{"num_hidden_layers": 11, "hidden_size": 128, "d_expert": 32, "router_score": "sigmoid", "normalize_top_k": true, "balance_bias": true, "init_std_router": 0.014, "norm": "rmsnorm", "optimizer": "muon", "max_grad_norm": 0.5, "dataset": "wikipedia_en"}
Below are experts of layer 2 (counted from 0) of a mixture-of-experts language model. Rows are named router (the router's row for the expert), gate (a neuron's input weights, with its number), up (a neuron's input weights, with its number), down (a neuron's output weights, with its number) and show model dimensions 0-127. Each number is 128 + 24 x the weight over its row's rms, rounded and kept within 0 to 255.
After each expert's rows: a language model's description of what the expert responds to. This comes from a sample of Wikipedia text that the model never trained on.

# expert 7
router [116 104 124 121 127 156 152 108 172 139  84 114 142 113  87 145 113 116 117 146 108  99 109 133 120  99 173 115 147 113 120 146 112 157 114 131  65 129  99 178 114 137 130 108 123 152 145 138 137 157 140 150 163 150 120 141 151 169 123 144 115 108 135 111 120 114 107 124  76 113 136  92 123 131 133 130 124 111 167 109 139 143 153 158 102 130 130 108 125 135  84 106 128 117 177 131  90 114 170 136  75 154 150 149 111  89 120 114 129 137 124  94 145  59 170 126 141 144  95 114 141 100 131  93 161 120  94  91]
gate0 [152 120 143 131 123 137 121 106 146 145 102 148 140 129 108 150  81  69  96 141 134 108  95 145 104 132 133 125 133  99 129 121 131 180 119 103 125 173 133 137 105 103 186 128 132 168 102 148 102 139 110 169 107 189 129 149 138 148 108 125 131  96 158 144  92  89 121 140 112 146 116 117 114 156 120 143 161 101 141 144 161 139 152 128  91 145 132  91  98 168 157 155 118 104 151 138 133  78 136 110 137  76 159 107 125 121 115 138  88 136 114  95 166 115 117 158 108 184 106 125 143 139 133 128 126 110 121 151]
up0 [ 75 133  68  93 137 144 128 135  83  92 143 134 101 124 146 119 115 165  79 138 138  78 152 180 125 153 157 137  64 114 142 137 126  99  98 128 109  92 143 172  83 132 115 131 160  95 159 138 138 120 142 101  96 156 103 133 124 132 141 122 156 136 154 121 163 153 125 114 108  98 122 134 128 170  97 147 149  98 136 117 108 121 102 126 138 108 151 106  92  79 122  93 133 141  75 113 148 144 134 140 115 113 116 111 135 120 128 135 124 155 129 149 100 110 115 162 143 143 114 147 121 121 138 112 137 179 116 133]
down0 [208 130 140 162 100 152 113 111 115 144 167 108 128 153 128  92 149 126 143 127 132 125 151 131 153 120 171 124 103 151 161 142 142 124 136 142 159 127 179 148  98 151 112 130 131 115 125 160 176 109 145 133 114 153 122 126 101 152 197  98 167 127 136 127 165 110 118 136 129  71 131 103 145  49 122 126 162 145  95 119 158 147 129 114 159 133 104 164 123 129 127 117 131 165  98 105 164 133 152 127 147  88 116 121 123 125 145 118 124 148 140 117 121 172 105 117 113 127 130 154 107 107 111 151 101 146 148 122]
What it handles: Given names, name starts

# expert 58
router [139 133 107 140  86  90 128 152 143 109 148 176 110 133 141 146 134 131 114 123 151 132 121 101  83 116 167 112 126  96 142 144 113 124 130 158 128 129 155 110 127  92  87 119  66  95 128 141 186 128 125 151 132  99 196 151 116 119 185 105 144  91 136 172 119 119 148 115 143 139 150 134  93  89 124 163 153  99  87 105 100 101 153 105 126 108  84  86 161 136 144 111 112 116 152 131 125  96 146 138  94 130 106 101 109 120 111 114 130 160 147 114 126 107 119  95 144 141 113 141 126 125 104 151 123 100 124  97]
gate0 [129  79 132 148 102 131 155 135 114 111 124  76 152 126 156 139 149 148 118  99 135 176  80 163 187 146 156 133 143 123 127  83 177  86 124 121 155 173 111 175 130 116 114 125 122 145 124 116 118 125 146 104 130  81 181 117 117 107  93 114 126 166 107 151 126 147 135 153 160 155 154  91 161 136 151 145 130 107 135 155 115 170 137 137 109 125 165 123 126 135 131 119 141 160 128  97 118 124 120  82 161 161 124 135 127 144 167 145  94 129 142 136 141 125 114 176 159 146 123 136 152 140 107 112 156 108 103 123]
up0 [ 90 141 100 130  82 105 136 115 170 144 124 127 140  81 138 116 145 146 140 127 138 164 145 146 136 132 142  98 134 136 119 115 144  87 124 106  78  98  80 139 155 118 126 110 161 152 151 116 112 125 153 114 113 186 122 163 140 182 140 114 124 134 133 123  78 104 139 114 112 134 159 147 182 106 114  97 144  94 120 146 118 122 100  95 137 143 134 135  72 143 112 137 141 143 137 134 107  83  91 119 107 100  94 105 135 102 145 140 165  79 117 131 132 124 164 111 148 143  90 113  81 133 128  94 118 118 161 130]
down0 [ 87 146 103 164 158 146 150 120 133 141 136 149 102 159 141 130 118 127  94 135 123 120 163 121 148 124 111  91 152 154 154 157 144 146 146 136 142 131 125 173 180  90 135 126 156 158 146 132 100 147 152 136 123 113 183 111 153 131  93  81 159  65 128 162 104 158  81 131 121 110 145 139 108 141 120 125 148 143  94 105 120 112 133 101 127 133 145 141 112 118 138 156 138 136 108 109 125 151  79 112 114 137  57 129 115 132 169 122 133 121 136  88  95 151  81 119 134 166 131  94 119 168 135 104 128 116 151 125]
What it handles: Prepositions after nouns

# expert 5
router [125 125 134 143  73 133 115 113 123 103 112  94 153  88 128 138 127 114 147 135 115 149 140 114 147 138 141 146 142  65 136 113 138 128 124 119  99 125 138 103 166 174 105 138 117 173 146 134 141 103 143 136  58 103 170 138 146 120 187 146 122 124 141 123 134 104 146 119 125 131 133 188 164  79 118 134 167 120 182 141 136 129 115 132 117 153 117  97 152 132 126 106 130 125 140 135 127 126 118 109 146 126 130 128 117 110 138 114 121 127 139 113 102 121 117 118 175 133 113 162  73  71  82 151 142 176 157  85]
gate0 [143 101 126 133  95 118  83 111 132 140 124 147 133 110 119 126 110 155 145  54 149 146 163 127 140 159 153 130 139 112 143 120 108 138 145 130 132 159  89 132 146 183 149 143 131 124 130 102 131 106  98 105  98 126 110 152  80 135 107 112 143 122 127 116 162 150 178 122 140 110  87 123 136  97 104  71 130 173 147 128 130 101 129 124 153 106 152 135  88 104 152 151 119 138 108  99 116  73 136  48 132  90 129 132 105 100 110 136 132 134 135 141 131 126 167 136 125 113 114 100 102 131  81 143 155 134 113 156]
up0 [101  95 149 133 125  70 151 179 110 182  73 101  93  85 159 129 135 157 102 133 134 158 105 116 148 144 137 124 101 141 122 144 137 150  97  95  84 148 108 118 156 135 163 131 151 115  99 120 147 138 184 118 157 144 157 147 162 119 132  87  77 109 126 169  75 114 136 138 120 128 155 160 110 119 144 115 152 123 120 154 113 135 143 107 142 137 129 126 132 145 142  95 116 168 124 102 136 114 138 122 150 142 106 111 141 140 119 111 109 181 109 123 140 177 142 107 134 143 123 147 133 107 156 114 128 168 126 151]
down0 [135 162 177  93 164 147 155 140  88 106 141 138  93 148 135 139 138 166  82 109 107 165 106 129 129 145 147 135  92 122 143 143 163  70 154 119 128  84 150 133 125  95 108 111 114 154 182 117 176 159 171  83 126 128 137 129 107 133 145 109 119 148 134 127 127 106 136 139  85 128 138 117 149 174 114 138 110 116 128 178 118 107 153 142 118 136 104 116  88 102 144 148 149  99  93 145 142 118 107 145 105 120 112 135 124 104 125 151 125  96 156 164 177 139 125 129 134 135 109 129  96 107 143  88 136 109 124 170]
What it handles: Word-final before punctuation

# expert 52
router [107 113 141 119 138 112 130 114 119 118 160 130 129 124 128 161 140  82 141 181 137 111 128 113 149 132 178 116 105  94 150 123 159 131 135 161 147 105  90 106 123 128 141  73 131 135 101 141 138 144 141 135 140  78 111 163 173 138 173 126 141 135 133 120 167 107 181 103 127 150 132 114 131 108 117 147 132 127 167 153 163 121  86 108 114 155 150 134 141 133 146 156 137 140 112 138 102 102 105 107 152 149 155 173 139 123 175  99 140  79 109 103 118 137 162 115 141 116 127 196  61 114 130 105 135 125 130 142]
gate0 [ 78 118 155 115  82 121 123 141 109 113 136 122 148 103 146  84 157  89 137  61 126 129  93 124 130 137 154 118 128 142 104 126 109 132 152 111 127 152 127 138  73 130 126 162  99 158 139  79 126 174  99 113 114  82 127 128 166 113 185 145 113 109 112 157 154 135 106 171 158 139 141 112 125 135 140 159 145 157 126 145 153 137 143 120 154 146 107 115 155 129 135 133 152 101 116 135 113 110 111  81 124 153 124  91 152 111  89 142 129  84 158 148 117 132 123 165 111 142 106 148 105  78 145 143 155 125 130 162]
up0 [137 111 166 134 159 127 107 147 140 107 138 132 117 147 163  96 132 108 164 134 110 146 151 147 129 138 144 120 120 134  93 118 123 109 115  63 103 129 155 122 122 129 147 147 134 141 110 110 144 182 137 132 152 154 157  95 142  81 127 131 108 159 115 117  96  91 152 132 127 185  98  67 153 109 152 145 142 117 131 144 133 111  78 104 160 149 151 142 152 116 121 160 127 124 153 163 106  90 156  83 127 139 123 135 158 109 129 127 136 160 127 152  70 148 145 115 183 123 136 184 129  95 135 120 118 159 124 135]
down0 [ 94 155 107 127  85 121 151 110 135 174 146 137 128 152 120 125 111 136 129 130 142 134 101 148 140 159  87  60 144 199 111 106 138 114 156 152 174 120  92 161 127 121 140 135 131 109  89 120 113  89  95 129 147 103 116 117 143  96 109 147 117 118  87  77  92 163 121 130 164 112 150 124 126  83 126 135 100 172 101 132 143 143 135  86 112 111 122 145 161 137 135 123 154 112 114 139 112 160 125  95 141 113 120 134 139 139 124 117 127  78 120 151 142 124 121 102 109 132 134 122  63 109 142  91 112 124 146 158]
What it handles: Common nouns

# expert 50
router [100 147  86 143 120 141 180 111 122 101 125 118 124 135 109 115 104 137  75 132 135 128 102  63 123 125 147 111 137  71 177 155 130 128 139 117 121 124 146 109 162 140 134 113 133 159 132 115 179 139 119 127  97  94 140 127 135 102 127 147 107 119 131 122 144  97 139 106 119  89 164 153  87 111 137 172 131  87 116 112 107  81 138 135  83 122  66 110 121 123 143 121 127 152 100 160  90  89 121 125 122 130 188 125 107 108 141 109 135 155 118 132 141 147  99 122 145 137 122 145  92  95  84 125 111 144 149 115]
gate3 [116 102  89 128 136 126 126 115 151  76 116 170 110  91 144 155 121 114 128 110 157 143  95 120 160 159 148 151  70 127 164 121 119 152  91 190 122 146 131 155 100 145 150  96 100 138 138 121 126 130 152 160 117 177 123 126 145 121 136 119 159 148  89  86  89 126 112 109 154 151 106 135 119 134 110 144 157 146 151 134  98 139  93  86 136 153 133 154 140 136 149 143  97 106 106 128 150 124 145 108 138 168 128 123 165 152 155 129 136 103  58 122 129 166 119 141 126 142  99 116 129 157 145 132  82 105 146 140]
up3 [ 98 151 127 115 128 148 133 118 130 128 144 113 105 106  97 125 129 155  71 107 126 154  57 122 168 131 144 154 168 101 132 112 150 134 123 122 139 152 153 109 124 188 102  89 105 128 140 115 135 159 110 123  88 119 146 123 146  89 109  96 108 147 133 145 162  72 117 156 143 134 175 114 116 161 135 143 104 128 123 116 146 126 174 127 100 127 117 121 107 129 140 103 116 109  92 124 102 138  99 137 131 102 152 150 139 103 125  90 102 127 127 118 143 144  59  73  88 106 143 119 148 121  89 151 114 100 116 128]
down3 [142 163 154  81 115  99  99 162 164 128 107 163 129 160 133  76 141 149 108 121 118 150 116 141 116  86 146 116 147 103 138 119  90 141 148 128 122 139 160 115 146 145 100  92 108 147 123 158 165 109 137  66 134 145 125 130 162 174  72 120 136 100 139 131 136 129 125 127 129 123 186 106 109 145 161 126 111 103 106 104 139 122 167 126 137 102 130 108 111 145 114 109 138 133 159 143 117 100 123 128 111 113 152  95 125 133 110 151 120 136 118 122 113 103 139  74 106 144 202 120 128  88 104 121 178 150 128 142]
What it handles: Line breaks and hyphens

# expert 28
router [105 146 133 134 147 158 174 142 135  83 142  88 138 121 151 129 123 141  88 105 138 121  69 101 119 137 116 108 104 113 129 137 125 116 113  87  86 139 163  46 146 124 113 115  93 113 130 130 136 151 121 121 135 103  88 143 122 121 153 166 133 128  97 133 120  90 175 100 111  94 144 150 129  99 133 158 176  85 126 112 110 135 124 138  93 121  96  89 130 122 151 117 157 123 126 160 131 126  79 139 124 142 104 126 102 116 117 116 131 135 127 122 127 117 118 135 142 138  64 145  54 106 131 121 135 148 136 144]
gate3 [135 105 167 173 146 136 124  98 104 130 138 106 146 175 148 151 152 138 106 125 159 141 113 138 146 127  76 117 156  99 158 167 121 163 101  91 149 153 105 183 167  93 106 138 134 128 126 108 129 148  84 122 156 130 119 134 108 110 144 139 127 155  84  89 140 134 161 111 182 131  98 128 102 122 109 127 100 120 111 174 124 137  93 132 141 128 131 125  82 135 164 160 118 144 126  91 156 130 175 100 116 114 131 120 118 129 125 113 117 132 116 152  66 118 124 159  96 179 134 140 112 149 123 148 104 131 131 138]
up3 [106 110 138 174 122 106  91 112  84 106  85 158 129 109 145 185 140 116 143 127 130 131 165 162 136 144 154 135 151  84 130 143 109 134  51  98 150 128 113 145 149 144  84  99 134 121 163 111 159 159 102 153 135 126 112 124 119 152 136  99 109 129 142 117 161 113 109 143 162 103 143 111 158 143 103 120 117 109 156 133 118 102 114 163 119 154 110 135 103 101 125 127 106 133 131  82 102 117 162 136 170 135 105 123  93 173 135 124 158 123 149 175 123 189 135 117 161 142 124 125 115 109 122 165 126 125 132 108]
down3 [163 113 174 161 139 138 116 111 135 115 159  92 118 175 157 135 127 127 129 118 163 109 119 137 130 129 151 104 136  61 114 171 117 132 106 126 146 170 108 118 135 114 133 141 130 123 140 100 112 141 101 100 123 149 107 125  80  85  91 145 157 153 153  90 108 149 124  90 139 134 132 166 143 116 104 176 154 186  98 112  90 163 154 127 110 169 124 151 162 142 144 171 149 116 141  93 122  99 159 107 139 139 137 104 147 152 127 100 117 114  74 163 144 123 135 142 113 140 127 116 133 151 116 135 113 147  95 129]
What it handles: Digits in numbers

# expert 29
router [106  97 131 138 136 166 136 139  86 131 136 165 148  78 110 157 113 137 121 144 121 142 131 143 123 116 170 150 124 124 154 124 131 134 141 118  91 128  96 130 117 120 105  86  92 146 185 125  99 162 142 164 122 136 105 124 121 135 134 105 152  94 133 115 140 137 157 109 139 112 119 118 126  91 148 134 108 144 147 104 120 137 148 157 112 163 148 127 135 120  74 122 108 110 157 137  59 130 153 167 118 196 155 162 117 112 136 135 147 137 152 124 151  64 171  96 159 118  99 113 112 147 150  95 149 145 120  92]
gate0 [ 67  95  97 166 143 165 115 133 102 131 131 133 149 130 139 109 143 110 151 136 101 110 106 144 126 172 138 141 110 133 130 138 125 105 130 117 140 162 114 122 115  77 141 158  95 119 132 117 122  71 103 193 101 106 132 156 119 139 117 128 122 116 148 147 141 138 182 136 157 162 130 122 107 110 152  77 109  99 112 162 126 168 144 157 133 109 135 124 135 125 133 129 153 135 140 163 101  94 100 161 144 187 117 149 191 102 155 121 152 133 141 166 124 110 148 118 121 127 102 120 104 155 154 145 145 110  96 112]
up0 [153 130 140 156 114 149 119 176 205 137 112 155 131 172 153 142 142 111 118 115 165 107 146 123 147 147 146 172 142 128  74 122 111 127 122 145 152 121 129 111  90 143 153 146 176  95 106 145 156 130 126 142 195 129 138 112 106 112 127 160 132 155 132 105 126 114  70  89 133  86  98 138 154 122 117 132 147 152 113 108 128 126 169 102  92 119 122 151 144 111 165 161  83 122 133 115 165 166 107 120 115 113 127 111 128 128 147 118 129 145 105 110 100 128  85 114 136 106 113 163 122 138 116 112 139  83 119 117]
down0 [126 119 133 108 147 166  92 161 133 171 127  79 116 116  84 104 137 113 131 118 161  94 125 117  96 117 131 122 169 140 121 116 138 158  89 123 133 130 158 133 147 174 149 141 125 144 133 130 139  96 126 133 168 142 118 135 132 175 120 122 112 111 101 191 145 137  91 108 100 124 114 136 150 198 117 139 131 142 134 114 143 110 147 114 111 143 155 150 149 143 102  76 116 137 128 111 182 141 105 131 113 124 155 106 113 181 112 157  98 168 130 124 121 101 129 121 110 126 115 145 203 141 103 104 104 100 132 122]
What it handles: Capitalized word starts

# expert 15
router [132  83 129 122 128 150 177 115 159 103 138 142 105 124 146 156 124 130 109 181 100  95 153 107 126  98 155 133 114  72 128 125 120 144 128 103 124 107 105 117 144 161 108 109  94 167 107 149 124 122 122 103 103  86 128 124 129 122 203 170 128 151 151 145 139 103 140 103 158 126 146 140 160 127 144 117 159 129 100 166 149 123 113 115 124 128 138 122 141 146 152 177 102 126 116 107 119  99 115 136 125 104 149 147 125 132 152  82 163 123  94  99 152  92 168 126 147  88 111 141  82 105 136 130 132 167 117  82]
gate0 [144 145 150 161 135 124  82 138  98 155 179 164  86 174 159 141 132 134 141 126 160 132 134 145 182 114 134 150 132 105 120 116  82 139  94  90 118 125  84 109 152 126 113 114 130 145 135 114 140 121 118 103  97 124 112  70 132 155  94 106 117 142  94 144  98 114 121 159 127 148 127 131 132 134 143 142 139 119 171 149 135 141 165 101 125 163 124 121 150  43 121 108 142 142 107  99 155 109 110 132 124  93 127 130 114 148 161 142 119 110 117 125  96  78 160 135 133 125 160 137 119 151 132  89 116 172 107 123]
up0 [141 153 128 125 136 133 133 157 107 155 106 116 150 150 100 136 132 129 112 132 156 142 116 131 104 139 144 116 159 186 107 170 104  80 120 128 118 118 139 171 137 118 113 102 128 113  90 108 104 125  99 110 180 145 111 176 158 131 124 142 129 135 110 109 125 126 134 147 131 116 139 118  96 141 110 138  83  99 134  70 137 145 119 142 106 113  85 112 101 144 101 100 164 125 112 114 138 176 140 169 135 101  47 126 139 125 104 185 110 106 170 150 101 139 154 121 143 127 125  86 118 141 112 115 107 162 159 116]
down0 [136 122 135  85 158 137 152 110 121 113 122 162 134 152 115 136  93 151  73 124 153 129  91 146 185 118 139 167 148 157 137 145 159 173 117 104 138  69 147  93 118 159 139 117 133 152  91 155 153  87 125 108 123 136 129 148 122  87 119 149 162 126  90 133 159 133 114  96 143  72 135 150 144 128 141 147 112 105 115 133 132  76 144 177 131 103 119 130 145 132 106 189 128 136 151 122  84 132 143 163 119 130  84 125 107 112 120 140 141 117 135 149  96 148 154 119 100 156  85 107 136 120 127 109 128 118 133 118]
What it handles: Institutional name nouns

# expert 1
router [119  71 130  92 156 124 147 141 123 120 132 140  91 140 166 168 130 122 134 175 105 111 151 139  99 114 124 134 118 101 113 108 137 128 139 142 109 126 106 113 115 150 116 118 121 144  70 120  99 151 149  78 126 142  63 128 120 141 165 152 151 146 130 130 170 116 158  95 173 112 152 128 111 138 118 131 128 139 119 153 150 143  92 143 122 112 127 131 166 139 104 170 100 110 129 150 106 142 132 101 152 106 182 175 114 104 158  75 145 122 117 119 119 111 148 107 143 147 170 142  61 124 122 135 119 112 166 127]
gate0 [ 96 136 139 101 152 142 155 141 144 110 115 102 129  92 124 147 108 114 148 148 179 133  85 114 101 115  74 173 120  97 157 127 114 102 121 139 149 134 148 128 119 116  80  80 109 137  92 147 118 123 145 105  84 109 146 105 126 107 142 103 107  84 126 104 131 115 134 181 130 114 133 137  91 160 121 132  69 155 131 155  94 112 107 118  93  86 115  96 123 162  93 173 128 138 126 115 101 106 136 155 107 139 100  97 119 134  98 146 117 116 119 165 151 165 125 156  98 133 112 126 149 110 126 153 109 108 152 109]
up0 [153 154 175 154 108 128 164 124 129 120 135  94 126 133 145 102 137 182 146 119 113 136 161  92 128 103 130 133 103 122 152 133 183 145 117 142 140 161  85 130 134 106  78  53 111 120 189 118 124 119 100 173 148 142 161 151 145 135  88 101  94 158 111 144 132 106 111 167 103 156 129 139 113 112 149 114 114 156 117 145  94 142 180 121 104  93 113 116 134 105 111 148 166 158 100 106 104 119  95 123 136 125 118 126 127 112 120 104 117 111 143 170 138 108 134 147 129 112 140 113 155 143 105 138 133 116  91 109]
down0 [140 148 162 129 109 144  88  92 170 137 149 132 107 129 171  80 133 138 134 128 109 140 152 118 155 142 119 134 101 129  95 130 129 118  88 122 115 142  92 143 110 148 157 182 109 124 168 142  90 137  81 136 109 129 114 163 115 137 124 162 140 112 142 158 111 119 117 123 138 144 127 111 175 145 123 122 168 140 121 165 129 173  99 111 173 127 148 118  97 127 179  93 102 123 127 124 134 141 118 141 156 159 138 141 141 161 125 111 152 150  94  92 152 139  96 112 100  71 142 127 185 121 115 151 147 160  94 149]
What it handles: Word-initial stems

# expert 60
router [ 88 112 139 132 149 168 128 127 138 128 155 132 159  70 151 128 138 133 127 160 122 108 104 144 121 134 171 165 120 139 126 139 136 160 134 135  68 120 145 140 129 119 117 101 148 155 150 108 131 142 127 123 133  64  92 130 158 134 130 121 132 157 137 132 116 133 113 103 111  96 133 143 139  86 115 160 128 117 124  86 111 125 151 169 122 105 130 120 151 118 112  91 122 112 137 139  81 143 185 155 129 192 141 162 121 114 166 119 144 149 143  99 121  96 159  80 128 116 112 123  69 162 126  93 146 122 102  85]
gate0 [124 103  99 148 155 139 137 129 166 147 112 101 125  94 121 131 160 133 152 104 130 129 109 123 118 133 163  93 107 173 125 100 188 148 141 201 120 145 106 146 123 112 126 138 176 128 120 131 144 133 164 169 184 149 111 142  97 124 132  95 108 130 132 143 105 116  89 133 166 129 102 122 142  87 126 130 126 106 107 141 162 121 119 141 174 114 114 150 130 143  90 127 123  97 166 142 146 102 163 139 111 170 124 113  94 147 118 117 134 124 130 108 104 163 105 104 163  83 101 172 134  93 126 136 126 114 132  85]
up0 [ 90 128  86  96 156 111 127  95 133 124 113 158 140 144 167 108 134 115  75 157 184 104 137 160 144 158  59 125 143 108  93  96 114 131 138  96 142  94 139 112 139 113 120 116 117 159 102 155 139 121 140  99 116 144 136 123 134 130 115 130  95 117 159 128 110 118 163 105  83 160 168 160 141 152 146 111 159 109  80 147 110 145 128 142 101 147 116 106 146  78 102 144 123 104  63 118 158 125 107 118 158 153 145 119 135  89 146 120 134 144 117  98 155 104 118 152  95 135 131 113 114 136 114 137 161 126 133 110]
down0 [121 131 138 103  63  88 124 128 120 124 118 118 142 103 184 133 138 123 109 136 104 118 175 190 138 124  93 114 129 101 120  78  96  91 163 108 132 141  83 159 106  98 103 116 139 123 148 147 117  97 116 121 113 169 163 115 117 124 150  98 127 144 128 142 124 106 121  89 128 137 158 139 131  85 154 128  76 120 119 156 131 145  97 139 128 110 127 141 111 143 179 107 118 147 103 112 112 116  75 161 150 151 138 147 156 136  87 115 122 151 127 145 135 144 157 152  87 142 166 132 121 143 154 130 135 113 175 116]
What it handles: Foreign and unusual word starts

# expert 35
router [122 131 110 150  98 136 185 162 119  97 131  90 133 135 126 136 108 113  73 117 115 121  72 111 142 113 188 124  84 109 166 154 116 132 126  92  74 118 194 143 154 136 114 112 134 161 114  98 138 120 128 151 109  60 160 143 134 106 168 107 125 127 121 156 139 105 116 111 128  96 133 155 110  88 136 145 157  65 119  86 129 117 156 135 124 114 122 129 127 113 122 166 130 139 170 133 134 130 145 124 112 117 146 140 131 129 134 122 127 140 118 145 167 137  99 128 151 175 117 148 105 107 104 128 114 142 129 139]
gate3 [121 134 169 117 128 139 140 122  82 144 143 166  92 152 138 111 137 108 146 161 169 119 110 129 155 137 108 105  97 143 115 103 116 115  94 116 124 143 181 111 143 118 141  84 131 136 132 142  75 147 139 149  77 125 170 122 133 121 156 107 159 104 121 163 143 164 148 140 120 160 165 119  91  76 126 135 146 125 110  87 153 139 133 158 106 117 153 109 129 138 152 133 116 137 166 155 162  96 133 122 124  96 113 127 138 128 121 156 158 124 132 133 195 170 132 130 133 106 180 143 136  89 181 123 144 112 116 130]
up3 [145  81 124 193 164 139 155 132 156 123 162 113 125 151 101 132 104 111 110 106 125 141 142 112 117 105 166 120 163  82 106 136 146 166 144 144 140 101 108 134 139  94 130 158 170 119 139 147 161 127 101 143 156 151 118 159 141  81 128 128 154  80 127 165  87 129  92 120 128 122 129 135 122 134 164 112 176 132 124 120 120 112 119  83 154 126 127 138 139 160 114 139 111 112  99 110 133 142 160 134 141 136 120 139 150 160 119 136 139 120 117 166 105 167 116 171 115 167 136 135 162 165  89 137 137  98 175  84]
down3 [ 98 126  95 130 151 160 120 106  77 138 111 126 105 115 123 132 135 131 148 133 123  92 131 107 128 141  98 151 119 114 149 108  87  93 124 129  85 130 112 112  95 137  93 119  83 120 159  96 138 133 202 134 150 125 111 148 179 137 141 163 157 126 117 101 137 126 105  66 148 134 149 125 129 132 118 106 108  78 136 145 110 132  91 144 118 126  94 114 120 113 113 168 147 130 140 130 114 172 118 140 173 147 163 137 134 129 129 100 148 122  94 137 129 115 106 103 152 146 161 122 156 120 128  99  90 115  92  58]
What it handles: Table rows and headers

# expert 12
router [107  95  83 140  99 149 180 119 125 116 116 117 124 132 120  90 116 183 127 129 124 132  73  89 130 132 150 111 141 114 141 133 144 125 150 112 163 141 177  89 151 129  42 139 135 175 142 106 138 136 116  96 139  94 100 144  96 123 123 144 111 105 113 123 121 115 140 130 114 155 169 129 102  89 136 163 107 116 126 125 122 101 140 110  99 191 110 101 146 144 137 133 130 130 155 134 149 147 124 129 147 147 102 141  79 112 138 138 121 114 118 145 148 127 129 144 148 103 135 146 111 117  93 133 113 166 115  59]
gate3 [152 135  88 121 157 114  97 139 109 125 167 142 144 110  96 101 143 162 132  92 131 117 144 108 162 203 107 165 132 142 119 107  73 122 165 106 183 149 125  99 130 138 121  94 113 122 108 101 131 160 118  84 152 113 174 161 120  97  96 126 138 110 152  97 141 110 158  96 121 130 129  83 128 133 124 133 115 168 175 142 138 154 101  99 134 117 116 142 181 165 112 158 123 111 138 103 142 144 126 114  87 116 123 143 121 131 145 125 128 101  93 144 142 148 153 146 137 136  94 125 112 132 173 121 151 123 127 118]
up3 [131 166  96 121 109 115  82 106 184  87 111 123 100 130  77 136 150 165 186 111 160 107 148 119 128 132  64 135  88  77 123 137 106 125 156 129 120 123 137  94 133 129 139 111 139 136 152 139 114 116 110 111 120  75 181 150 155 124 102 123 137 107 146  86 166 145 164 122 135 152 137 142 149 127 131 129 159 122 113 117 127  90 136 142 120 118 139 114  95 128 111 139 143 117 125 126 167 167  94 122 141 108 131 164 130 112 120  85 100 107 106 159  85 134 151 129 136 126 107 139  93 162 139 111 164 144 115 111]
down3 [180 124 157 139 149 124 147 105 102 123 107  99 100  99 151 136 129  91 142 149 141 133 113 140 121  73 164 108 130 126 170 112 184 153 118 154 130  97 104 107  90 150 145 190 113 131 115 128 171 122 110 180 171 154 126 121 120 145 138 141 117 120 130 144 107 124  85 173 164  88 145 120 132 119 181 105 118 130 127 138 116 137 150 111 124 134 130 150 146 126 157  93 132 124  98  97 131  88 160 143 152 154 133 123 134 146 156 112 147 178 138 125 138 127 110 129 124 155  98 122 157 176 124 107 107  85 136 123]
What it handles: Line breaks, sentence ends

# expert 16
router [148 135 120 158  97 136 163 166 141  95 172 136 134 142 110  95 112  78 108 151 118 130  69 107 123 130 172 159 116 110 160 133 122 141 136 107 160 120 182 109 163 131 143  89 141 166 104 112 149 143 130 132 126  57 143 136 165 142 123 117 121 144 121 134 114 133 125 108 117  91 137 129 135  74 123 172 149  76  96  92 100 129 157 149  79 100  93 107 112 125 115 123 142 143 119 141 127 135 148 117  97 112 170 107  78 109 118 121 113 118 141 146 157 109 107 143 138 154 131 129 125 120 106 128 149 144 107 110]
gate0 [147 109 126 146 145 108 149  97 108  68 137 108 130 157 133 199 129  99 133 141 111 122 157 143 114  80 112 111 152 115 113 126 169 120  59 123 119 116  55 132  90 161 138 121 141 138 124 142 123 124 133 176 136 153 135 116  57 116 161 145  77 131  99 122 115 116 160 115 121 146 132 157 127  91  97 158 147 133 126 134 122 165 130 128 107 121 127 144 130 113 131 120  92 140 115 140 133 164 106 126 143 139 136 133  93 153 151 122 109 126 152 106 123 148 130 151 115  97 150 113 117 115 178 135 108 151 170 135]
up0 [169 126 111 112 128 104 155 132 134 123  86 102  89 169 102 171 121 151  76 112 106 115 145 128 116 138 155 100 161 175 107 164 108 138 135 106 113 130  69 145 127 178 108  98 141 131 120 118 115 110 115 136 130  88 127 105 122 108 127 158 116  88 126 147 132 129 134 159  90 106 171 116 123 109 142 137  92 111 111  69  96 141 145 123 137 105 128 104 143 117 117 127 124 164 144 165 139 140 113 131 148 110 137 162 161 147 169 139 145 129 135 144 129 156  97 144 145 120 146 163 156 107 134 162  92 116 181 165]
down0 [147 139 123 111 142 128  91 136 118 165 127 141 139 160 120 150  88 139 134 171 106 130 112 123 134 117 134  86 133 149 130 105 119 157 128 179 102 139 106 122 111 133 121  94 125 144 151 101 127  97 125 146  79  43 119 113 132 107  64  90 136 120 141 133 139 124 114  99 146 136 150 111 111 113 164 113 102 119 144 153 112  87 155 130 162  86 137 112 104 110 159  96 176 100 155 158 122 109 151 123  88 144 168 124 125 121 114 109 132 160 149 115 120 148 162 126 148  98 116 159 144 163 115  80 145 105 115 146]
What it handles: Line-start tokens